{"moe_layers": [0, 1, 2, 3, 4, 5, 6, 7, 8, 9, 10, 11], "router_score": "softmax", "shared_expert_gate": true, "lr": 0.00944}
Below are experts of layer 6 (counted from 0) of a mixture-of-experts language model. Rows are named router (the router's row for the expert), up (a neuron's input weights, with its number) and show model dimensions 144-191. Each number is 200 + 30 x the weight over its row's rms, rounded and kept within 0 to 999.
After each expert's rows: a language model's description of what the expert responds to. This comes from a sample of Wikipedia text that the model never trained on.

# expert 8
router,230,192,196,179,233,139,210,191,212,193,202,225,222,220,129,196,228,201,193,244,156,198,255,252,168,208,167,169,128,172,192,179,224,212,175,134,205,167,178,209,194,222,224,191,186,206,183,201
up0,182,159,204,174,234,184,180,195,229,209,214,165,214,223,208,224,214,217,193,232,175,178,179,263,219,246,175,148,182,224,217,218,201,226,215,166,151,206,185,203,189,179,232,250,166,250,143,234
up1,182,186,239,177,282,246,216,204,150,212,179,241,236,203,221,184,221,222,167,260,264,208,214,185,201,153,215,194,205,235,247,141,202,134,173,200,195,227,194,196,161,189,148,201,201,227,264,200
up2,167,135,161,226,186,181,223,218,162,214,191,195,243,221,156,178,230,172,200,252,202,257,177,206,230,202,194,195,216,201,184,219,203,201,173,138,184,174,176,165,196,193,197,251,174,192,230,232
up3,255,189,166,213,225,138,191,146,206,222,225,219,226,183,146,194,213,207,205,250,201,173,167,206,203,220,239,197,222,200,153,145,157,209,156,197,200,248,191,264,218,184,252,251,145,257,213,192
up4,181,214,187,157,210,198,198,158,128,172,194,184,235,198,171,178,231,197,215,163,245,208,248,226,202,171,155,199,168,184,232,178,224,191,226,216,205,186,227,208,196,212,226,198,191,101,246,168
up5,221,255,171,175,194,197,200,177,186,231,195,227,190,209,170,271,174,221,250,241,208,173,196,219,191,220,165,196,168,152,176,227,212,189,203,184,213,234,164,180,187,212,194,158,207,193,197,239
up6,162,232,213,165,147,167,210,176,201,173,223,178,259,232,164,195,253,179,181,199,183,174,252,126,175,203,205,168,200,185,219,246,226,180,227,193,176,184,169,246,205,210,187,223,203,221,201,249
up7,148,219,163,171,182,217,183,189,172,211,194,236,272,231,186,196,249,185,191,176,190,228,211,253,199,160,239,123,202,194,191,182,163,190,154,212,158,209,121,223,178,182,164,164,201,137,198,261
What it handles: Place and everyday nouns. Content nouns and adjectives in place names and descriptions, such as Road, River, Green, Middle School, water, land, higher.

# expert 47
router,216,197,210,208,174,221,159,201,215,252,229,250,186,186,216,194,261,223,242,215,198,210,276,210,192,153,159,173,148,194,256,151,219,209,174,195,227,201,236,189,188,202,191,173,153,218,170,134
up0,225,224,231,216,206,160,200,199,182,255,136,179,180,193,231,210,214,184,194,206,226,184,210,235,212,207,190,212,187,142,247,187,214,219,232,193,228,212,211,172,179,194,184,221,159,147,224,202
up1,198,181,241,164,187,199,211,138,188,190,181,243,185,180,190,229,225,200,192,261,227,185,258,214,215,161,161,205,168,176,171,167,196,181,208,274,210,163,171,231,201,222,197,146,152,195,215,205
up2,188,217,210,249,191,214,182,195,175,207,200,190,158,256,215,233,183,160,188,225,228,212,174,204,172,179,176,156,123,167,199,166,245,209,188,203,204,185,197,181,152,211,217,174,169,246,202,179
up3,220,163,177,196,223,222,246,246,187,198,198,217,152,253,257,243,238,204,281,198,238,199,217,180,189,200,192,208,165,200,170,196,185,218,172,159,155,187,181,157,194,198,216,205,139,235,215,189
up4,191,236,190,229,211,216,245,208,196,231,170,225,207,183,199,212,190,184,224,183,242,246,242,216,178,150,217,201,202,176,194,202,189,221,209,177,199,208,178,190,178,132,256,222,188,166,192,224
up5,227,212,206,250,235,214,227,182,244,139,222,203,183,179,191,225,226,186,195,145,209,213,264,182,172,226,238,182,185,197,194,193,162,174,203,180,160,192,211,201,160,193,235,230,248,225,205,158
up6,245,201,186,217,223,171,190,227,196,141,191,212,158,193,198,172,137,190,212,263,134,225,213,228,183,178,170,130,187,180,228,197,246,205,207,230,207,156,218,225,213,167,163,188,218,196,187,197
up7,185,135,197,151,257,190,216,213,199,220,194,217,218,262,208,198,157,163,237,159,214,229,291,192,189,132,163,152,182,154,188,196,203,180,164,223,172,151,136,245,157,244,223,180,213,184,219,180
What it handles: Capital letters, codes, military. Single capital letters and acronyms in call signs and codes (KOKE, RAAF, PLAAF), coordinate digits, and military terms like Army, Air Force.

# expert 3
router,188,189,213,174,185,225,201,256,229,183,173,258,193,136,163,162,280,241,211,204,197,205,221,231,178,157,195,152,186,195,195,175,168,229,168,143,180,208,248,139,171,228,263,216,164,184,218,213
up0,230,202,146,210,158,132,178,252,164,153,192,240,147,220,195,198,196,197,211,171,204,170,241,186,213,175,206,258,234,304,273,199,235,228,213,251,210,216,218,178,183,220,182,231,237,210,219,232
up1,193,208,218,179,188,200,237,235,195,256,187,266,263,202,204,191,264,179,240,214,245,200,155,200,205,139,216,157,152,206,213,210,199,242,204,139,206,251,223,178,178,170,236,167,146,175,189,220
up2,218,248,193,168,234,200,220,215,183,214,213,197,201,239,250,192,270,188,209,176,221,212,190,222,178,207,224,174,158,206,189,235,222,234,202,207,213,224,212,169,202,174,255,192,190,248,191,196
up3,170,174,216,188,188,218,192,248,216,187,217,183,240,195,164,226,176,128,195,183,163,130,222,181,173,254,176,162,107,213,174,204,207,205,184,165,178,167,209,177,196,261,232,169,195,202,169,193
up4,270,191,209,227,185,180,259,143,174,235,258,194,205,162,205,171,193,148,193,185,181,164,232,183,206,185,217,158,228,226,189,233,207,177,180,167,182,215,140,155,183,185,198,203,227,154,211,193
up5,202,186,186,202,216,202,199,263,182,213,196,209,230,207,189,175,226,159,201,175,213,255,163,202,207,216,231,199,168,203,180,220,173,172,175,161,183,197,167,187,226,227,216,217,237,224,235,200
up6,168,182,222,215,252,187,154,166,186,184,180,234,235,176,198,196,231,203,199,244,167,263,203,196,216,158,123,210,178,193,208,161,217,222,195,145,186,211,224,274,229,204,177,224,205,158,213,212
up7,179,139,200,235,204,215,120,251,266,228,181,224,175,208,222,215,165,191,201,248,199,180,209,202,212,205,181,195,201,202,204,224,181,156,138,193,190,192,213,242,217,148,239,249,199,193,206,221
What it handles: Mid-word common-noun pieces. Middle pieces of ordinary English and scientific words after a short stem, such as ser-ot-onin, st-all-ion, sm-art-phone, g-opher.

# expert 25
router,224,260,222,197,154,199,232,197,173,169,193,222,226,164,179,155,228,252,212,210,204,198,255,217,129,152,200,189,190,168,240,154,210,209,232,158,176,203,234,171,230,244,183,172,247,195,212,217
up0,190,208,219,203,206,239,206,178,151,192,216,239,200,169,178,161,197,213,227,155,174,231,175,168,221,180,187,208,195,190,265,230,237,198,238,183,215,233,224,216,242,198,127,168,207,171,235,212
up1,237,221,229,213,201,123,221,179,209,270,213,198,183,181,225,209,183,242,172,201,196,213,158,229,192,180,261,232,162,191,245,176,243,241,192,207,162,197,183,206,174,263,154,251,245,197,216,186
up2,183,204,181,214,184,206,207,240,190,202,225,204,226,183,202,203,181,200,283,227,232,240,187,195,198,156,218,180,155,191,190,215,192,237,181,247,199,190,170,239,205,196,210,187,212,203,153,223
up3,169,151,174,194,178,211,174,226,183,211,169,243,192,185,202,199,240,191,168,223,207,187,225,228,158,181,220,166,228,238,240,139,196,193,211,181,168,209,191,183,243,172,162,193,232,203,189,205
up4,232,245,176,182,240,168,204,231,138,175,176,213,242,156,204,146,198,185,157,207,230,217,232,221,229,192,172,231,190,217,202,198,224,195,185,186,211,147,127,213,186,213,217,144,160,200,176,181
up5,226,196,179,170,112,214,189,150,156,211,230,221,225,181,194,225,220,219,237,211,170,195,214,240,205,160,205,236,189,192,220,150,156,201,197,232,192,177,208,201,167,172,133,179,247,184,216,181
up6,214,212,195,195,188,226,209,190,229,174,215,213,181,234,189,184,212,275,230,235,171,210,196,216,177,170,206,203,135,174,171,181,195,183,176,183,175,160,199,167,231,168,270,187,189,199,226,172
up7,182,240,281,248,160,160,225,182,166,214,170,228,219,235,208,205,220,231,180,159,174,223,219,183,189,182,212,181,187,211,214,188,215,169,220,194,232,188,221,161,174,214,184,188,259,157,245,185
What it handles: Consonant name pieces. Single consonants and pieces inside European place and personal names (Inn-s-bruck, Bohus-l-än, Hak-l-uyt), plus digits and en dashes in sports tables.

# expert 13
router,189,210,247,162,206,216,216,230,211,277,237,197,190,179,139,178,235,218,228,206,188,180,220,254,162,205,139,172,181,120,204,138,198,209,159,186,205,174,199,177,259,179,190,165,217,184,150,220
up0,249,136,230,191,267,243,197,221,234,225,229,180,180,258,184,174,265,234,191,198,236,231,222,170,207,229,171,165,188,178,176,218,197,248,162,211,235,152,204,221,208,210,173,175,85,218,182,183
up1,217,170,187,174,217,149,205,213,215,221,172,245,178,124,209,184,201,174,183,188,179,202,173,250,172,224,219,166,185,232,235,249,231,209,217,177,139,202,211,192,206,165,209,190,195,150,237,166
up2,134,178,200,187,184,166,218,218,176,167,247,178,189,242,171,213,242,188,244,217,227,216,204,197,216,108,184,144,184,235,187,199,175,215,158,168,230,213,178,208,259,190,206,154,172,203,223,225
up3,196,155,161,189,193,220,180,246,213,200,223,210,235,194,182,164,209,227,248,208,197,210,189,263,184,148,196,182,182,165,177,215,174,205,168,223,139,122,221,241,239,197,208,157,210,173,194,230
up4,239,184,177,184,192,190,200,181,202,199,215,234,163,190,179,177,198,195,198,176,225,194,247,154,219,182,179,170,228,211,192,183,238,229,189,146,177,174,197,174,224,170,188,193,216,145,131,207
up5,150,202,237,190,240,191,197,214,226,229,117,280,253,170,178,214,245,188,166,201,213,255,213,204,184,217,256,204,156,229,238,199,234,188,200,213,231,199,201,182,200,210,276,219,213,182,185,203
up6,232,225,201,199,213,146,207,229,192,137,259,191,184,242,202,226,234,237,246,178,194,196,166,260,182,166,190,233,242,206,183,192,179,165,218,197,221,149,225,212,185,193,177,174,228,209,152,154
up7,176,214,183,202,223,176,216,240,161,179,176,232,173,211,187,247,188,161,181,178,145,194,198,251,220,208,195,177,213,111,191,166,221,217,179,160,161,182,198,157,161,179,182,176,223,191,204,249
What it handles: Name pieces, "the". Middle and end pieces of foreign personal and place names in tables (Kwaj-ale-in, Akhmedz-ade, Kw-ame), plus "the", "The" and ", the".

# expert 63
router,229,214,240,173,193,170,228,199,220,247,221,197,235,158,189,152,222,202,189,218,222,212,229,249,236,149,158,183,167,177,230,191,219,199,254,134,241,206,173,220,183,175,232,203,231,167,183,136
up0,227,193,162,197,203,165,211,164,182,180,223,190,207,185,188,165,175,200,154,110,144,216,193,196,174,171,186,143,160,160,174,210,226,214,153,187,186,184,154,185,193,152,202,195,172,198,180,193
up1,213,222,293,199,202,222,205,193,250,185,197,212,195,185,148,223,186,174,208,206,180,257,197,173,201,191,162,203,176,206,190,178,150,219,160,213,233,209,148,142,176,172,140,196,233,196,215,212
up2,197,181,191,215,228,202,181,201,255,181,177,148,249,199,156,157,185,188,155,218,188,204,178,137,244,205,147,218,157,145,189,179,194,196,172,184,216,202,195,169,189,210,202,224,236,181,181,210
up3,229,210,205,222,221,166,216,219,205,214,204,152,172,150,214,164,197,229,223,224,142,156,255,209,177,154,180,190,201,197,194,194,190,220,211,187,194,188,168,236,289,190,240,219,261,169,250,178
up4,233,174,179,233,236,179,198,151,201,197,167,195,155,177,223,190,192,169,235,229,226,204,219,215,183,184,188,261,183,181,211,204,225,192,211,158,196,120,167,221,187,165,230,233,184,230,231,167
up5,222,285,228,171,182,201,193,262,169,194,184,258,239,186,176,134,186,246,252,180,161,222,260,157,182,188,201,202,194,181,209,203,186,262,255,161,195,223,159,180,222,181,187,189,216,183,221,224
up6,218,226,232,203,161,213,227,235,118,229,226,232,204,197,158,168,170,208,153,170,239,242,184,209,198,174,219,227,173,216,228,239,225,116,213,219,176,221,228,240,257,201,227,241,212,205,212,232
up7,219,200,258,213,235,201,194,172,219,228,176,207,206,197,185,188,193,199,205,237,136,189,208,222,195,216,200,222,198,213,249,184,256,167,194,188,229,262,231,207,217,245,281,210,178,147,129,193
What it handles: Titles and quantifiers. Pieces following C in title words like C-itation, C-ours-es, plus quantifiers some, many, several and "is a" in openings.

# expert 53
router,195,214,233,181,137,208,175,262,258,210,203,244,217,191,187,211,206,163,208,234,192,254,215,227,189,219,195,139,169,169,218,149,214,220,206,173,164,205,249,160,204,173,217,162,232,236,140,170
up0,162,214,230,198,186,191,213,195,226,234,207,219,162,241,189,257,179,175,187,195,238,210,154,207,221,188,237,213,200,166,218,173,178,171,164,187,213,202,169,237,230,156,155,163,251,182,166,230
up1,182,181,202,215,208,141,178,229,239,170,157,196,186,181,246,193,140,160,152,178,215,200,168,172,121,223,225,176,170,210,266,215,161,224,204,202,141,223,192,225,209,146,190,162,195,175,181,237
up2,233,199,180,237,180,206,238,193,154,219,156,186,185,178,190,206,155,180,174,155,144,199,233,232,207,187,193,161,173,208,220,161,222,208,157,225,194,149,166,138,189,194,178,206,261,212,231,155
up3,219,222,240,219,173,168,179,139,207,237,218,250,265,177,202,229,214,267,182,201,162,194,192,219,232,197,171,197,187,213,140,221,248,232,221,216,169,201,200,275,212,212,169,161,149,208,164,167
up4,179,194,201,228,151,172,201,219,146,194,201,258,180,203,208,189,196,184,210,216,215,182,225,209,186,215,223,142,213,174,207,203,156,218,222,179,244,202,212,168,149,196,218,160,233,241,239,227
up5,217,200,142,228,195,180,210,191,231,187,182,177,159,179,189,128,168,219,242,167,217,205,217,241,189,187,195,196,184,200,235,226,235,257,217,177,171,214,177,184,262,248,170,235,196,153,158,150
up6,213,219,186,199,187,203,198,210,159,221,226,206,274,187,242,167,177,199,168,187,214,165,211,223,233,130,187,144,135,191,233,213,152,193,197,209,216,219,198,199,225,201,262,227,222,236,205,216
up7,153,204,200,169,197,194,202,200,196,209,158,199,211,233,223,201,169,133,138,167,197,226,254,192,232,217,229,233,170,232,210,188,230,142,271,208,208,190,204,188,199,250,174,241,224,145,185,146
What it handles: Film, music, media credits. Prepositions and nouns in film, album, TV and show credits, e.g. starred as, on ERT2, film, episode, plus infobox "Weight:" lines.

# expert 24
router,198,239,216,220,134,223,178,159,208,182,196,222,198,154,126,201,221,260,246,191,186,164,209,202,161,182,132,197,185,214,247,151,223,190,174,182,206,189,247,163,228,160,239,175,217,239,194,178
up0,216,206,223,212,170,184,235,191,150,183,234,185,168,182,237,192,243,203,149,221,229,166,216,214,184,209,191,198,233,215,164,177,222,294,172,183,161,215,205,230,195,185,206,265,249,179,215,174
up1,209,211,179,205,183,185,158,242,211,202,153,219,247,221,167,228,195,182,162,224,203,222,188,227,178,222,209,231,153,152,243,190,175,204,215,191,136,191,212,155,191,202,215,226,181,182,215,251
up2,232,215,233,216,162,218,217,215,213,229,182,207,253,203,170,181,225,150,185,205,233,192,215,183,163,216,194,228,199,195,196,213,241,141,248,134,227,275,196,183,219,209,185,175,146,189,194,178
up3,211,210,220,232,205,192,160,145,157,197,188,193,191,200,197,198,244,220,209,216,158,169,202,220,177,186,189,196,205,236,250,179,208,194,207,238,200,198,203,218,202,246,186,193,177,195,206,141
up4,217,199,165,201,159,243,187,146,204,191,182,200,223,223,182,214,226,200,185,195,187,230,248,255,199,227,191,191,271,169,212,219,186,227,141,193,163,199,214,241,229,246,145,260,234,124,220,190
up5,182,229,189,224,187,194,188,225,230,166,213,202,209,150,208,228,215,214,241,191,196,166,171,195,183,208,153,205,172,146,196,174,208,183,178,167,227,173,227,220,194,183,227,245,193,206,153,154
up6,230,149,220,185,161,164,249,164,211,192,174,199,225,171,206,178,213,216,169,254,207,233,244,213,182,186,209,169,218,190,166,215,224,181,191,158,192,199,209,222,186,153,226,179,160,178,169,191
up7,201,229,248,221,195,236,238,159,165,226,185,192,188,199,178,192,206,229,160,201,147,107,160,191,166,248,178,246,191,208,255,185,153,214,173,141,161,186,191,166,216,208,188,200,175,269,178,175
What it handles: Word-ending suffixes. Final pieces completing a word such as -ed, -ated, -est, -ing, -ful, as in sandwic-hed or liv-est-ock, often in military texts.

# expert 9
router,245,224,259,145,206,209,244,223,246,199,235,245,160,204,172,163,249,206,201,210,128,227,192,225,184,175,177,136,165,173,195,182,205,210,228,176,221,215,218,191,247,244,219,183,200,212,113,199
up0,234,159,173,189,209,182,233,192,206,214,224,237,216,191,182,217,202,215,237,195,130,149,218,209,209,199,222,209,198,173,228,204,183,211,253,199,216,184,185,205,208,252,241,227,197,224,136,198
up1,185,250,134,174,220,189,215,203,221,167,177,209,214,253,206,212,187,246,185,143,239,207,182,208,264,146,167,218,169,147,217,143,161,184,193,166,218,145,255,196,213,201,201,147,204,243,204,179
up2,255,205,260,229,220,190,225,207,214,185,225,186,148,191,188,228,225,166,159,167,155,202,194,200,249,167,183,165,184,151,144,198,222,188,228,166,213,182,202,193,225,229,231,202,187,269,141,201
up3,233,219,134,191,162,213,210,201,174,169,126,208,171,170,180,234,225,202,215,180,198,201,192,207,209,190,167,190,228,239,194,178,221,185,204,153,164,196,177,197,174,205,233,210,223,176,198,191
up4,180,179,246,194,210,212,252,219,167,180,234,145,184,184,195,242,146,238,287,160,181,230,184,203,171,175,170,230,192,193,149,183,208,226,186,159,134,159,138,202,228,194,206,228,218,141,229,209
up5,215,260,267,202,236,145,197,177,169,212,230,250,244,240,191,203,215,147,180,240,201,237,169,228,174,221,246,212,225,176,212,255,228,216,231,236,182,225,185,176,193,229,189,161,202,247,203,202
up6,191,161,232,219,208,164,208,257,181,190,216,226,227,197,160,207,203,189,187,225,151,193,199,193,225,218,235,164,193,250,187,182,190,203,182,150,213,135,188,195,214,201,232,229,171,225,195,177
up7,202,197,188,180,194,189,187,177,136,178,157,190,179,203,176,230,226,215,212,145,154,195,234,225,151,139,234,182,175,162,211,201,204,223,237,183,196,257,208,226,186,230,197,236,178,192,208,175
What it handles: Verbs and function words. Auxiliary verbs and linking words in running prose, especially comparative "as did/does", plus are, were, since, such as, including.

# expert 46
router,242,191,219,244,143,183,199,186,199,169,227,258,202,202,227,170,216,196,207,251,172,212,266,216,135,221,206,150,179,183,214,167,248,221,214,163,179,230,224,163,234,209,210,162,177,217,218,194
up0,143,170,262,210,176,173,179,229,226,166,157,247,213,246,225,167,238,193,242,154,198,185,192,192,176,212,177,214,200,219,272,225,221,190,174,180,186,168,223,180,250,223,186,189,198,207,235,232
up1,188,287,189,219,163,203,169,227,201,159,233,234,226,254,202,217,199,181,165,188,214,210,179,198,194,203,194,213,200,197,165,229,243,219,235,221,196,207,167,192,191,205,186,201,195,155,215,207
up2,229,246,117,200,139,143,142,169,214,216,189,226,231,148,198,191,182,196,235,199,171,225,206,201,189,256,184,249,215,200,245,241,241,232,236,215,211,195,228,197,212,187,204,209,160,202,205,191
up3,223,199,273,211,190,179,226,177,205,178,198,230,188,189,152,155,170,186,175,148,224,178,189,194,199,238,215,207,200,206,219,179,216,241,213,209,208,194,203,267,210,195,179,182,202,152,184,185
up4,131,230,187,212,202,221,185,183,189,232,197,226,220,194,225,210,210,209,140,201,157,175,247,201,246,227,211,156,193,173,222,200,198,231,216,144,179,207,203,186,172,160,252,185,221,172,141,209
up5,159,194,134,210,187,293,165,175,211,212,166,231,196,246,236,222,224,160,177,240,153,203,237,167,199,164,222,173,168,174,213,116,233,200,186,191,193,197,200,149,205,198,185,212,223,252,206,163
up6,258,217,229,215,226,230,176,195,203,188,229,209,201,187,226,167,234,204,238,206,199,182,222,228,236,157,229,223,179,152,189,265,151,206,116,177,184,184,233,202,161,240,202,159,191,250,168,228
up7,175,190,253,169,190,198,208,221,194,241,201,274,226,222,140,218,200,136,227,228,177,235,195,189,178,203,249,197,278,178,216,217,221,216,195,150,191,205,186,243,244,191,207,189,222,189,176,214
What it handles: Infobox and table labels. Field labels at line starts in infoboxes, taxonomy boxes and tables, such as - Class:, - Born:, Result, | Party, Type.

# expert 18
router,253,186,214,175,186,185,184,205,205,244,263,194,213,169,189,226,221,220,166,213,199,195,193,240,182,219,187,166,210,153,184,170,177,178,184,225,169,225,170,232,177,227,193,169,191,213,204,148
up0,217,188,197,174,205,179,256,208,147,209,152,177,237,170,226,177,199,193,169,210,226,191,195,251,208,181,194,129,182,256,209,140,245,231,252,239,156,234,173,172,151,192,240,222,199,237,191,202
up1,173,224,217,212,201,196,167,196,203,190,228,192,205,248,265,197,194,238,160,193,192,230,176,209,155,250,169,161,228,190,190,238,232,170,211,215,164,153,176,177,148,195,175,170,229,155,156,193
up2,223,206,208,203,200,198,213,160,216,217,151,158,240,234,201,251,196,281,171,215,218,216,187,205,216,215,239,178,211,199,177,194,204,165,184,206,216,266,176,212,182,219,258,172,249,243,210,146
up3,191,235,201,179,205,172,197,192,180,206,206,195,278,172,158,157,224,214,225,202,205,247,196,265,203,199,209,222,181,181,113,215,182,261,157,207,206,216,217,183,202,219,238,251,191,219,172,179
up4,212,185,153,176,191,237,187,155,199,202,234,200,230,139,234,251,186,150,213,247,171,193,248,172,184,241,184,236,200,137,162,188,203,232,182,183,159,199,163,226,164,168,195,244,200,193,183,176
up5,215,232,238,127,245,210,223,203,236,184,188,181,186,243,204,216,205,266,133,270,194,182,277,189,162,260,236,203,170,191,162,195,230,186,198,255,186,212,184,243,210,210,150,168,206,194,166,173
up6,203,208,229,224,238,200,212,214,182,224,159,187,279,173,189,165,208,265,186,218,257,195,168,214,181,259,172,141,203,251,166,198,210,234,183,270,177,219,221,265,180,180,135,189,168,224,236,179
up7,247,160,189,147,232,180,240,197,224,271,295,170,194,193,175,232,227,180,229,237,169,163,161,216,180,244,179,216,216,231,219,213,238,207,163,243,179,254,122,208,214,193,231,156,226,198,204,218
What it handles: Name fragments, sentence starters. Middle pieces of capitalized names in tables (Y-ent-abangee, Z-od-iac), line breaks and digits, and sentence openers He, He was, And, So.

# expert 31
router,221,220,261,152,196,187,181,191,236,205,244,235,170,200,179,158,270,226,222,212,214,161,161,246,185,219,158,177,196,179,169,195,198,290,182,173,223,208,228,193,227,222,222,182,222,238,181,158
up0,237,200,250,163,190,233,206,194,161,239,145,196,246,204,154,157,198,184,187,214,163,111,134,237,212,163,192,194,161,167,204,211,185,202,156,210,163,187,221,191,196,204,231,195,210,206,180,205
up1,191,215,239,210,175,162,170,156,144,176,202,188,217,187,225,198,199,215,193,213,197,254,171,228,169,179,178,206,193,180,196,211,157,163,166,207,199,216,217,162,213,169,237,178,224,178,180,251
up2,249,189,183,217,164,231,194,182,164,264,176,198,198,218,169,191,223,186,199,185,172,241,252,216,165,190,198,169,171,224,189,204,221,209,182,187,225,162,235,185,156,186,207,185,153,225,218,224
up3,149,174,197,164,116,148,144,206,242,257,128,239,172,188,190,225,211,194,186,292,188,181,214,223,199,193,240,187,213,220,202,196,185,225,204,194,205,243,261,183,214,222,174,210,144,182,134,199
up4,202,179,183,158,183,213,180,232,190,210,190,193,190,233,186,171,174,226,209,165,148,199,196,198,192,206,218,170,188,170,178,200,214,288,169,156,223,238,193,242,223,197,187,212,217,213,164,198
up5,198,188,216,213,218,222,149,194,252,227,214,241,143,183,194,235,174,266,209,224,218,206,182,174,171,196,178,203,200,214,171,220,160,226,202,205,189,164,159,221,266,191,220,214,257,275,152,191
up6,178,225,230,163,207,162,116,270,186,212,202,208,133,181,177,186,242,232,190,174,200,196,194,248,190,250,171,188,199,271,257,212,200,245,190,183,171,199,212,192,147,212,223,186,182,196,141,198
up7,180,142,225,218,133,235,134,189,206,168,232,254,187,203,213,192,230,252,212,200,215,187,190,185,233,213,155,169,239,227,157,183,251,185,274,230,212,177,160,203,227,190,255,199,275,199,236,145
What it handles: Predicate words after is/are. Participles and content nouns after is, was or are (included, known, used), often followed by to, in or by, including "Only the top positions are included" notes.

# expert 40
router,212,223,265,174,196,179,173,222,210,228,239,203,186,165,200,185,242,186,238,196,184,195,198,212,180,176,172,169,176,155,197,172,201,212,153,205,220,171,222,241,197,209,243,199,159,213,163,156
up0,207,166,222,215,133,241,220,165,253,252,157,255,130,210,256,210,205,177,222,181,221,198,240,168,171,180,216,225,186,165,265,184,239,206,217,226,255,191,214,202,231,154,221,170,204,162,219,149
up1,181,206,207,199,201,196,132,228,260,186,240,222,214,210,211,179,218,196,181,242,233,175,280,232,187,205,203,182,203,162,210,206,184,187,180,255,228,170,199,220,210,212,145,214,183,220,264,195
up2,197,232,186,178,210,212,206,216,179,191,217,185,180,187,169,199,214,235,192,221,174,234,189,212,194,190,270,164,236,217,212,214,206,215,163,168,216,224,191,232,190,209,191,231,154,186,171,194
up3,223,225,284,264,175,231,256,187,213,170,250,196,205,220,157,202,227,246,232,199,178,202,209,247,202,233,166,172,185,177,212,185,154,172,176,194,197,216,170,161,237,201,154,160,184,164,167,237
up4,207,160,168,202,250,180,198,200,177,183,193,167,220,198,152,205,167,209,201,143,190,237,251,197,189,196,201,214,221,168,244,253,227,201,213,220,204,273,229,258,202,215,200,217,226,171,195,209
up5,189,170,247,220,186,241,176,217,201,175,185,186,216,199,205,106,216,159,189,201,232,185,168,229,230,198,197,134,169,168,223,122,208,188,241,204,183,207,210,182,251,221,210,170,172,200,235,153
up6,196,192,171,176,196,229,150,192,214,232,197,186,227,227,190,200,195,160,181,169,198,225,194,130,220,219,165,115,198,165,180,205,192,267,185,207,238,184,214,162,191,203,224,209,198,206,167,217
up7,253,200,215,252,248,200,202,174,177,213,222,251,260,131,232,251,172,194,235,184,249,152,179,179,201,170,144,219,196,208,223,211,257,153,243,178,171,198,186,231,217,190,259,233,208,156,195,174
What it handles: Word-start fragments. Opening pieces of words after a capital letter or space, like T-ow-ards, thank-s, White-horse, plus American, power, and CJK byte pieces.

# expert 49
router,215,186,241,189,202,239,233,234,222,201,241,212,157,159,184,171,201,191,223,232,177,254,215,248,200,199,215,178,170,177,254,183,207,190,147,198,165,183,239,214,223,235,242,206,185,205,203,173
up0,214,161,225,229,224,123,195,183,154,161,173,213,168,177,180,184,228,126,229,236,250,205,210,197,154,217,219,206,231,177,160,199,240,220,177,200,165,158,202,189,190,194,193,205,198,193,191,151
up1,191,223,219,310,173,215,229,208,191,224,170,238,193,147,189,164,209,194,265,256,202,223,186,248,230,176,201,203,188,194,253,193,214,213,239,204,219,168,184,167,250,262,186,220,170,164,180,178
up2,227,207,203,217,173,200,207,221,240,155,198,236,195,188,224,242,183,181,194,238,145,175,150,200,178,211,235,233,215,193,211,211,199,195,235,192,175,166,164,274,178,203,220,237,213,226,210,120
up3,220,160,200,205,219,171,206,263,240,203,207,197,148,213,167,218,226,205,216,131,193,118,210,202,120,194,217,238,201,181,195,175,198,232,169,209,178,116,228,204,209,163,190,217,188,149,141,175
up4,203,193,249,186,179,193,217,212,191,171,214,245,237,243,204,178,177,152,206,159,213,213,157,248,191,138,202,216,182,173,254,212,228,203,237,202,224,193,188,203,203,207,189,183,203,235,172,211
up5,204,219,190,151,185,263,169,211,263,160,184,177,227,197,186,201,247,269,184,214,186,211,219,257,206,236,192,195,191,209,234,211,138,164,168,230,154,190,212,186,190,201,225,227,198,216,207,239
up6,161,208,209,238,187,185,242,198,200,192,232,206,184,196,154,236,222,190,236,278,234,170,199,216,200,205,220,219,196,176,215,189,191,172,214,211,211,229,232,225,241,194,186,173,165,217,177,188
up7,177,193,241,221,206,197,160,213,210,264,174,202,174,215,214,214,265,234,216,231,250,187,167,177,170,210,195,190,197,200,189,161,168,190,155,236,202,196,223,192,196,255,191,236,205,229,233,184
What it handles: Word completions. Second halves of common English words split after a short start, such as ar-range, t-ide, p-osed, al-ive, mostly in narrative prose.

# expert 32
router,240,230,311,198,150,180,208,231,206,224,225,212,175,146,115,182,216,192,221,209,164,155,215,236,206,151,194,175,166,208,222,248,190,198,193,125,199,202,261,218,206,243,197,183,218,241,155,150
up0,207,150,157,199,176,206,198,268,204,197,143,208,135,154,183,218,217,188,217,213,137,194,194,222,176,216,200,182,201,214,175,212,248,206,212,143,171,232,253,202,219,170,217,206,218,239,196,210
up1,195,188,207,212,215,147,139,237,203,193,160,217,254,212,211,218,214,207,233,218,213,234,205,221,188,232,180,233,265,261,236,217,232,288,224,124,217,251,250,166,232,232,212,180,214,195,229,220
up2,183,229,191,253,194,191,227,188,184,222,210,235,280,208,182,204,188,233,162,210,179,196,212,188,175,176,189,213,214,198,200,141,230,176,188,165,248,200,210,237,185,189,246,258,236,173,193,143
up3,189,258,260,156,150,180,218,166,180,220,212,221,196,147,207,183,189,214,207,204,182,166,191,153,179,136,268,217,259,211,229,204,158,197,238,217,251,239,251,176,226,186,241,188,194,201,177,176
up4,227,181,195,228,119,199,178,149,160,189,236,227,167,144,229,205,239,177,174,242,167,226,219,211,213,162,210,184,201,168,204,233,221,217,136,164,232,215,256,190,152,205,182,193,183,208,167,248
up5,199,217,202,179,191,229,213,183,118,207,158,173,216,222,190,243,224,211,156,232,203,213,161,189,181,180,221,173,183,231,219,214,216,176,182,153,195,165,182,234,195,223,182,235,188,238,193,195
up6,185,232,258,189,235,219,217,214,204,223,223,205,224,165,202,179,221,219,257,219,224,126,210,182,149,209,218,213,205,174,235,226,183,164,173,191,216,185,203,216,168,203,209,211,211,173,235,210
up7,180,209,173,192,166,227,239,159,187,154,235,174,174,202,208,193,199,141,178,190,178,207,180,236,193,174,178,186,209,215,217,245,220,184,141,230,144,210,256,225,211,221,180,210,208,186,165,226
What it handles: Odd fragments, special text. Letters inside foreign or transliterated words, math/LaTeX and coordinate text, table pipes and digits, such as lek, llajwa, -12, Saldanha.